Weights of a small mixture-of-experts language model, trained from scratch on English Wikipedia.
Size: 15 layers, vocabulary 6835, 136M parameters.
Below are experts of layer 12 (counted from 0) of a mixture-of-experts language model. Rows are named gate (a neuron's input weights, with its number), up (a neuron's input weights, with its number) and show model dimensions 128-191. Each number is 50 + 12 x the weight over its row's rms, rounded and kept within 0 to 99.
Before each expert's rows: "gets" lists some tokens that make up at least twice as much of what it gets as of all text. This comes from a sample of Wikipedia text that the model never trained on. Tokens count by the router's weight.

# expert 104
gets: " New", " D", " Man", "D", "le", " Good"
gate0:50 29 38 53 36 49 40 53 50 45 27 28 54 48 67 55 53 62 62 69 44 72 53 39 67 48 39 49 34 49 47 80 46 44 38 56 56 54 43 48 42 36 46 45 42 61 59 58 59 33 81 35 50 52 56 38 43 62 33 61 58 55 69 48
up0:52 50 34 43 29 48 33 32 45 46 26 47 39 55 59 55 52 40 47 50 39 65 51 45 69 59 31 53 58 53 70 47 55 53 55 68 46 46 51 26 26 36 31 31 49 54 60 63 46 41 55 77 78 54 55 38 39 47 41 64 45 54 64 57

# expert 80
gets: " \"", " his", " (", "'s", "\n\n", ".\n\n"
gate0:60 48 68 38 49 43 62 53 38 43 49 58 29 44 42 57 44 38 54 46 30 27 56 48 66 47 48 66 57 61 58 38 60 45 47 27 52 57 49 39 50 60 45 41 49 49 14 55 48 33 44 71 59 66 47 39 57 54 70 57 41 68 67 82
up0:53 36 69 40 50 62 60 55 52 49 42 63 35 27 47 60 50 44 58 59 45 22 60 63 53 56 53 43 41 64 59 39 55 61 46 48 51 45 70 34 50 61 57 56 59 49 37 64 40 43 37 54 55 65 37 37 58 59 80 67 56 56 72 60

# expert 102
gets: ")", " he", "\"", " He", " it", " she"
gate0:43 51 45 36 50 37 62 73 45 60 43 62 68 51 39 18 47 24 27 27 29 56 53 32 68 49 49 45 54 55 73 41 27 72 51 38 62 50 50 23 62 43 40 57 50 57 35 56 43 52 41 58 32 59 67 58 64 57 48 43 39 70 66 39
up0:56 58 36 55 51 44 57 57 46 60 52 59 86 41 62 40 43 51 30 23 38 64 70 44 59 52 45 44 66 78 58 49 39 62 54 44 45 44 31 51 63 70 67 63 48 48 39 27 33 49 61 37 26 46 58 59 60 62 46 51 51 61 51 47

# expert 3
gets: "c", " E", " U", " reg", " I", " dec"
gate0:47 54 65 50 32 42 62 70 63 39 35 39 68 70 50 57 49 50 40 50 85 56 50 59 56 34 57 63 40 43 51 51 63 38 79 59 42 58 54 49 50 41 28 63 49 40 51 43 41 66 55 35 50 36 49 47 50 43 46 56 49 41 29 46
up0:48 60 53 46 41 27 49 61 75 36 47 59 52 65 47 56 41 64 37 54 64 88 59 56 53 33 54 44 54 42 41 49 63 64 52 35 33 57 50 44 47 53 37 31 48 49 42 40 63 45 57 50 33 41 68 54 45 37 58 51 48 64 56 54

# expert 29
gets: " V", " Z", " G", "z", "k", " K"
gate0:54 49 47 17 43 42 59 47 53 40 45 40 52 74 33 47 40 37 46 52 40 52 61 52 39 57 23 58 24 66 32 52 50 58 64 46 53 39 43 36 55 54 43 57 64 36 44 44 51 58 48 43 51 49 41 55 58 63 54 49 57 47 37 37
up0:24 55 40 33 49 47 57 27 48 55 57 49 42 44 52 37 55 36 43 53 71 52 44 52 57 50 49 46 63 52 60 53 47 44 33 53 50 55 55 26 56 39 32 47 42 60 57 52 53 58 44 50 54 41 52 48 41 66 52 61 56 52 44 35

# expert 110
gets: " –", " |", " -", ",", ":", "-"
gate0:54 69 49 46 35 49 51 57 51 57 55 45 37 42 49 45 49 63 46 70 68 55 55 49 48 65 54 44 49 47 39 33 43 43 68 37 41 51 64 47 37 44 41 57 58 39 51 62 50 66 41 54 73 56 51 42 44 27 42 34 38 53 38 52
up0:49 60 32 46 33 39 58 50 61 64 54 40 48 53 49 48 42 62 56 58 77 72 44 32 54 67 58 58 46 57 28 68 32 30 61 49 29 27 45 46 34 52 56 49 55 56 48 60 34 41 36 56 44 38 48 60 56 51 72 47 49 49 39 45

# expert 21
gets: "\n", " |\n", ")\n", " S", ".\n", ".\n\n"
gate0:60 38 46 31 55 53 57 63 32 35 42 39 39 43 62 43 63 55 54 61 36 54 37 54 55 39 30 58 39 36 46 62 40 66 26 68 63 32 47 42 42 52 27 50 34 46 33 65 27 43 45 57 43 23 24 52 36 48 38 49 35 56 38 49
up0:52 56 52 51 52 46 72 27 48 55 49 49 54 25 52 39 23 44 48 39 36 50 68 83 64 70 34 45 39 62 49 34 66 59 51 52 49 59 44 58 58 40 59 37 61 50 37 54 24 40 34 66 48 63 35 59 65 62 31 42 40 35 28 48

# expert 56
gets: ".", " |", "ro", "T", "-", ":"
gate0:56 54 47 54 41 54 49 59 59 55 46 64 46 42 54 58 39 39 49 54 58 50 54 38 53 60 44 59 58 42 52 56 42 60 64 62 52 40 45 84 50 38 38 61 44 61 30 63 49 56 40 53 77 51 22 45 47 42 41 46 39 46 39 43
up0:75 57 26 56 49 59 43 71 30 40 47 33 52 55 52 49 44 46 34 43 33 27 25 50 48 64 70 72 49 39 53 26 42 59 36 39 39 31 45 64 54 47 46 58 40 69 56 48 76 50 36 37 43 47 38 65 55 33 64 52 51 44 46 79

# expert 19
gets: " of", " on", " for", " in", " On", "On"
gate0:59 46 50 45 54 45 18 63 42 54 44 55 20 44 56 42 65 44 36 57 61 38 46 65 45 49 57 42 63 44 64 38 63 53 37 43 25 49 49 41 54 57 55 50 58 44 42 67 62 43 51 35 32 74 56 45 52 65 61 62 26 63 30 25
up0:83 33 48 34 55 57 54 49 48 48 48 74 40 28 47 60 74 34 51 67 56 40 42 30 47 46 41 76 48 34 38 50 75 55 30 42 58 74 44 44 43 65 47 43 40 50 42 58 63 49 43 49 63 45 53 59 39 49 31 58 38 38 55 30

# expert 4
gets: ".\n\n", "\"", ".", ")", "==\n", " |"
gate0:34 75 37 51 83 63 38 60 41 32 58 44 66 48 58 47 45 42 43 41 64 48 51 49 51 48 51 38 47 24 57 44 40 43 33 58 37 42 67 41 63 64 49 63 32 42 50 56 49 61 56 40 42 30 52 60 59 47 46 82 61 60 57 48
up0:50 32 37 40 39 22 60 40 62 55 40 61 41 58 61 49 43 63 56 54 44 71 45 67 41 58 58 38 37 47 45 40 39 36 60 39 56 59 34 64 36 60 56 51 64 45 46 50 54 62 61 47 64 70 22 45 31 40 41 38 81 48 42 58

# expert 1
gets: " to", " Br", " Bl", "r", " Gr", " dr"
gate0:69 32 38 41 66 49 59 57 32 60 43 61 44 62 48 57 42 69 54 36 58 37 41 44 61 47 30 50 60 47 48 52 41 69 37 51 51 36 34 47 48 25 19 47 67 57 53 60 38 62 60 32 68 48 50 42 45 25 36 71 78 46 46 36
up0:66 59 76 51 48 43 58 65 41 51 49 49 62 53 54 47 53 43 53 65 50 62 40 57 68 50 64 26 68 48 48 46 57 69 71 50 31 57 57 58 46 42 63 36 39 59 52 57 58 41 63 43 55 55 28 67 79 63 44 48 40 50 38 57

# expert 33
gets: " ", "%", "0", " |\n", ")", "3"
gate0:44 48 44 45 51 45 68 47 50 73 42 28 52 36 33 48 54 41 50 65 69 64 49 63 54 61 58 67 41 37 38 35 33 49 43 28 66 61 45 61 58 54 49 44 59 56 59 40 58 53 61 46 56 74 50 44 57 64 55 53 62 59 61 46
up0:39 49 42 48 42 53 61 24 48 59 63 38 42 36 55 61 50 48 53 63 59 48 48 68 40 37 63 71 52 60 52 46 35 45 50 34 65 46 72 49 54 58 56 44 62 76 56 52 44 32 53 44 62 69 47 49 68 59 58 49 45 56 54 41

# expert 105
gets: " ", "–", "°", "′", " $", "_{"
gate0:44 34 62 51 62 49 45 47 36 56 56 69 34 30 54 36 57 49 65 39 61 36 40 73 43 61 77 45 48 60 63 52 63 32 67 49 58 56 60 47 35 46 40 44 53 53 56 56 61 46 54 72 42 50 57 47 26 33 72 41 29 64 51 63
up0:49 46 42 39 76 45 66 52 50 48 59 45 67 27 48 42 64 60 45 47 63 30 49 60 37 68 47 45 64 39 55 65 57 37 43 62 53 36 47 48 19 33 65 42 46 53 58 63 56 40 52 71 34 63 73 40 33 38 30 41 44 62 47 56

# expert 101
gets: ".", ").", ".\n\n", "\".", ".\"", "w"
gate0:53 30 60 47 42 40 36 56 63 58 47 49 49 73 32 50 55 37 73 53 50 32 55 45 50 42 45 62 70 55 44 41 69 65 46 73 51 49 50 57 62 38 56 29 55 74 43 45 48 52 42 53 52 56 62 60 72 27 64 46 29 66 44 32
up0:34 36 65 36 37 42 50 65 52 47 57 81 53 48 36 35 57 31 63 66 29 36 41 69 42 55 41 66 51 43 65 77 66 48 49 69 50 52 53 40 46 64 63 38 69 53 52 50 59 48 35 68 44 51 47 65 67 67 65 70 51 41 59 49

# expert 109
gets: "th", "000", "200", "201", "0", " million"
gate0:51 64 71 66 48 56 39 48 40 57 50 42 49 52 63 77 45 43 53 40 25 47 77 59 34 31 58 59 30 50 56 60 62 61 54 61 51 52 29 46 49 56 60 55 53 30 34 48 58 58 50 46 35 48 37 34 52 73 46 60 49 60 53 35
up0:57 53 50 58 69 72 41 36 36 59 65 56 29 49 56 49 40 42 49 35 35 45 56 38 53 30 53 69 47 55 75 55 64 61 46 56 56 46 43 26 46 56 50 46 58 44 26 48 47 51 51 48 47 37 32 45 39 45 50 40 62 38 47 51

# expert 84
gets: "p", "P", " P", "ap", " rep", "sp"
gate0:49 44 56 59 61 48 53 39 55 58 50 56 53 57 48 44 58 50 35 52 37 51 47 50 47 43 47 54 57 58 46 42 60 30 48 41 53 44 59 68 54 56 48 54 59 55 53 37 58 25 78 55 62 64 54 65 66 32 57 44 47 66 42 47
up0:45 63 49 61 30 35 51 67 54 60 64 27 44 28 66 44 42 58 49 55 38 44 59 32 44 45 49 32 53 47 56 40 41 51 44 54 43 47 36 56 31 53 36 59 46 43 65 69 50 80 49 60 41 58 37 58 40 86 62 44 69 53 35 65

# expert 9
gets: " by", " with", " of", " to", " under", " from"
gate0:54 45 42 58 52 47 41 79 47 63 48 60 37 58 39 45 48 52 31 53 50 31 45 64 43 72 49 56 54 49 67 52 27 53 41 42 70 63 51 36 48 25 56 39 68 62 45 64 52 66 63 57 32 51 47 36 37 64 55 38 43 31 25 47
up0:61 46 61 46 69 53 44 55 51 76 39 55 29 34 30 18 47 62 55 54 63 28 48 54 45 66 50 50 72 77 72 43 43 46 52 28 66 53 19 30 34 46 49 39 59 67 54 50 54 50 47 52 49 49 58 61 47 62 60 45 35 40 43 47

# expert 120
gets: " the", " a", " an", " The", " this", "The"
gate0:52 58 83 40 56 54 52 34 73 58 57 39 54 46 45 42 32 53 40 78 48 30 48 58 59 18 51 42 42 47 54 53 39 50 63 58 49 44 69 52 55 46 28 71 38 66 66 57 33 46 46 56 47 47 67 62 56 43 52 43 31 49 46 38
up0:60 51 72 68 57 45 55 54 75 30 58 36 57 42 53 55 68 42 37 37 36 31 40 47 64 56 28 63 37 72 42 64 66 57 49 39 56 32 61 54 46 51 53 48 66 39 41 25 43 45 40 36 56 55 80 54 33 50 42 54 59 46 33 52

# expert 44
gets: " h", " res", " H", " rec", " cons", " Res"
gate0:64 21 52 51 51 54 62 37 31 46 41 61 40 33 29 61 42 37 63 62 64 43 68 46 56 44 41 61 51 54 41 40 41 33 69 42 41 42 62 26 39 44 41 51 14 73 43 21 66 41 46 27 61 58 61 52 55 65 51 39 51 64 57 49
up0:63 48 46 35 44 53 51 42 33 56 59 54 36 56 49 47 81 38 62 59 64 43 60 41 75 59 51 59 57 53 53 68 56 54 41 44 45 44 62 45 33 48 48 44 42 50 34 49 50 72 52 55 68 37 54 33 52 47 33 38 60 53 55 52

# expert 111
gets: ",", "ers", "s", " him", " team", "er"
gate0:42 55 35 71 67 63 38 56 52 63 43 63 42 70 48 60 45 31 53 55 59 60 50 65 72 75 44 41 48 60 51 43 53 76 56 35 69 44 51 54 48 40 63 45 74 61 38 52 51 36 19 68 62 30 37 58 49 50 67 55 47 56 55 35
up0:48 64 64 55 56 85 61 54 66 38 45 54 39 56 44 50 47 53 54 25 28 35 53 49 52 55 25 39 49 69 80 63 39 60 46 46 39 26 40 68 48 51 52 48 42 57 52 52 57 68 48 55 52 47 65 38 46 41 63 63 37 49 39 60

# expert 48
gets: " to", " inter", " out", "ab", " col", " pro"
gate0:62 43 69 56 60 40 34 50 52 47 54 39 60 25 57 45 56 60 45 44 64 53 36 62 53 33 67 28 51 45 52 42 67 58 40 59 48 57 61 43 55 40 63 43 36 57 74 37 50 74 64 58 61 39 39 55 63 46 76 49 61 50 58 37
up0:73 45 49 56 70 40 66 52 41 47 48 54 38 39 58 28 35 64 19 58 50 49 41 50 49 43 48 29 55 66 52 46 59 56 46 61 61 59 61 39 50 40 65 58 43 70 78 47 53 54 45 38 67 44 37 54 68 28 78 53 64 66 71 52

# expert 119
gets: " |", "|", " Date", " Team", " Species", " Location"
gate0:52 65 43 75 72 60 46 41 54 55 39 78 37 50 53 51 38 56 37 53 23 30 58 61 69 67 41 46 56 48 44 72 47 50 75 50 43 53 53 41 67 58 46 59 47 50 41 51 55 43 35 58 70 29 70 30 20 39 38 50 16 48 59 45
up0:36 52 49 48 49 53 39 53 67 34 47 60 38 59 50 51 33 49 42 50 33 29 54 36 61 52 55 64 40 44 38 77 48 60 51 51 47 58 54 59 88 48 61 51 56 55 37 45 61 52 36 51 54 42 59 47 12 36 43 42 32 63 69 35

# expert 38
gets: " Sh", "ec", " sh", " co", " Co", "c"
gate0:64 72 47 29 37 46 50 56 57 44 46 65 55 39 50 66 69 57 61 50 47 41 42 86 31 47 41 54 32 50 56 65 56 39 44 41 38 48 61 42 52 72 49 49 63 38 33 64 60 51 74 49 52 54 56 29 58 54 34 61 56 38 42 56
up0:60 62 33 60 38 57 30 53 59 39 48 49 34 70 37 50 52 40 52 45 43 70 43 40 59 37 71 25 73 58 46 38 47 70 36 49 58 49 45 27 44 63 43 53 87 48 76 42 76 43 40 33 50 84 41 52 70 45 61 65 74 64 38 42

# expert 108
gets: ",", " was", " and", " has", " is", " but"
gate0:63 63 59 43 50 60 39 50 48 49 36 51 54 49 60 57 40 46 58 41 39 49 53 36 54 52 39 51 56 36 57 46 37 67 44 43 49 54 52 45 57 55 35 66 57 49 62 58 56 49 33 27 41 45 58 33 52 63 36 54 51 60 46 43
up0:48 46 31 49 55 48 65 58 66 66 36 62 49 43 55 70 68 45 63 38 85 52 36 44 48 38 39 51 44 67 58 36 42 45 52 57 48 59 57 49 52 53 67 60 30 54 50 70 59 34 43 46 55 63 49 53 49 58 54 36 58 29 64 56

# expert 6
gets: " |", ";", ":", "|", " —;", "°"
gate0:46 34 62 50 45 47 58 51 53 43 24 65 45 55 48 46 65 35 75 44 56 27 66 42 47 32 56 69 57 71 67 43 32 58 57 38 42 42 56 54 40 49 62 63 44 44 66 59 50 47 43 52 38 43 41 29 57 57 42 57 54 44 51 41
up0:62 62 42 55 58 53 51 64 49 44 59 44 48 59 46 50 41 60 48 45 67 70 45 46 37 68 42 18 42 53 42 51 55 26 52 64 61 48 44 46 63 41 39 41 57 38 31 23 56 43 73 43 63 45 49 66 57 30 51 28 38 63 41 48

# expert 45
gets: ",", " and", "-", "|", " or", "),"
gate0:45 65 71 51 58 53 61 53 41 53 58 78 41 37 38 56 46 17 58 54 37 49 58 47 53 14 55 54 71 54 41 45 48 32 69 40 51 49 51 29 42 47 44 42 56 60 37 50 46 44 43 40 79 47 54 65 42 63 43 46 51 39 47 42
up0:75 58 35 33 45 39 41 55 49 52 62 59 53 50 65 61 44 54 48 44 55 40 64 30 52 54 46 44 66 60 63 47 52 38 67 27 22 61 35 35 52 67 59 52 50 46 28 41 56 77 46 45 50 74 49 47 69 51 63 40 65 58 37 43

# expert 90
gets: " the", " a", " River", " and", " on", " The"
gate0:37 55 55 47 52 66 53 50 50 47 48 38 72 51 46 39 37 49 60 51 54 56 49 39 39 61 52 39 51 42 53 59 49 74 49 35 80 34 48 45 40 38 50 39 30 66 61 60 66 46 48 59 40 42 42 63 40 47 42 48 38 42 40 53
up0:52 70 44 53 43 50 50 47 52 22 62 51 59 52 55 39 50 75 44 59 30 47 34 36 56 70 54 43 67 52 36 32 62 81 64 51 46 43 59 37 54 74 60 47 50 83 58 59 62 60 58 49 53 51 63 59 62 49 34 39 63 30 48 64

# expert 75
gets: " to", " ro", " mon", "ol", " Mon", " cor"
gate0:17 48 34 46 34 83 48 54 39 44 66 49 66 65 51 53 24 46 86 49 59 41 38 46 65 61 36 56 41 54 38 40 53 46 63 38 43 20 32 33 62 50 61 66 63 72 64 32 72 60 59 29 34 64 49 54 62 45 53 43 63 64 63 63
up0:68 68 53 44 73 46 51 53 65 54 27 58 31 37 48 42 50 39 33 43 34 58 44 55 42 33 65 63 78 42 56 38 49 59 38 60 58 85 68 62 49 47 43 09 46 43 18 67 59 64 54 70 69 38 64 50 54 47 40 52 49 22 35 42

# expert 53
gets: "1", "2", "3", "4", "6", "5"
gate0:31 46 49 34 53 62 58 52 47 42 57 40 51 46 45 59 65 66 46 41 49 75 57 41 40 43 48 50 51 34 37 56 38 49 40 44 59 41 56 43 45 32 50 23 50 33 42 28 57 30 51 51 47 44 44 42 55 53 36 50 44 43 59 65
up0:54 54 63 23 39 67 54 38 47 54 22 40 62 51 49 53 29 67 41 54 57 62 62 70 49 28 59 32 54 57 42 51 62 31 46 56 61 50 53 23 54 43 32 35 51 55 48 50 47 51 37 61 64 50 49 38 41 40 54 42 31 55 46 55

# expert 107
gets: " in", " at", " of", " In", " to", " from"
gate0:62 51 53 59 63 49 48 55 45 33 30 45 43 40 40 49 44 69 55 33 49 29 48 58 74 51 59 67 56 27 62 41 56 64 59 43 51 42 63 46 50 33 41 65 79 35 54 65 48 73 49 59 49 44 24 56 60 56 44 55 48 27 57 41
up0:42 49 45 52 33 54 44 44 52 62 72 42 61 71 53 62 59 24 47 58 50 65 42 50 53 60 54 54 37 69 52 49 45 22 42 59 77 54 44 45 35 75 47 58 50 52 69 39 49 45 34 25 59 66 53 50 34 43 65 56 36 54 47 56

# expert 22
gets: " (", "-", " dis", "(", " un", "/"
gate0:57 47 53 37 65 59 52 56 24 51 52 66 26 46 50 44 23 56 65 57 55 48 39 38 45 57 41 59 51 47 48 49 52 40 22 45 48 49 31 32 71 68 54 37 47 58 74 73 65 47 62 43 49 30 37 52 55 57 29 50 39 25 57 54
up0:61 48 52 60 37 43 47 50 47 52 35 58 49 46 48 48 81 28 49 69 59 55 46 62 42 46 34 56 56 60 51 48 40 60 62 35 57 37 27 45 43 29 42 42 53 59 47 41 45 53 49 55 55 56 65 63 39 44 48 26 50 66 68 43

# expert 17
gets: ".", ",", "g", "ri", "j", " ."
gate0:37 49 51 47 39 71 72 39 45 53 86 60 38 50 60 42 39 49 79 45 47 69 35 43 50 58 41 50 33 31 78 52 46 46 46 46 40 63 41 54 55 64 59 68 30 56 27 59 34 48 17 57 52 54 33 38 58 28 55 36 33 69 32 37
up0:42 63 57 57 58 28 69 62 55 64 59 29 58 49 49 58 54 62 66 26 25 51 35 60 65 56 63 49 43 50 68 63 51 68 49 74 48 44 56 61 52 55 74 57 43 51 71 60 56 52 43 44 43 47 28 50 55 51 52 47 68 45 50 54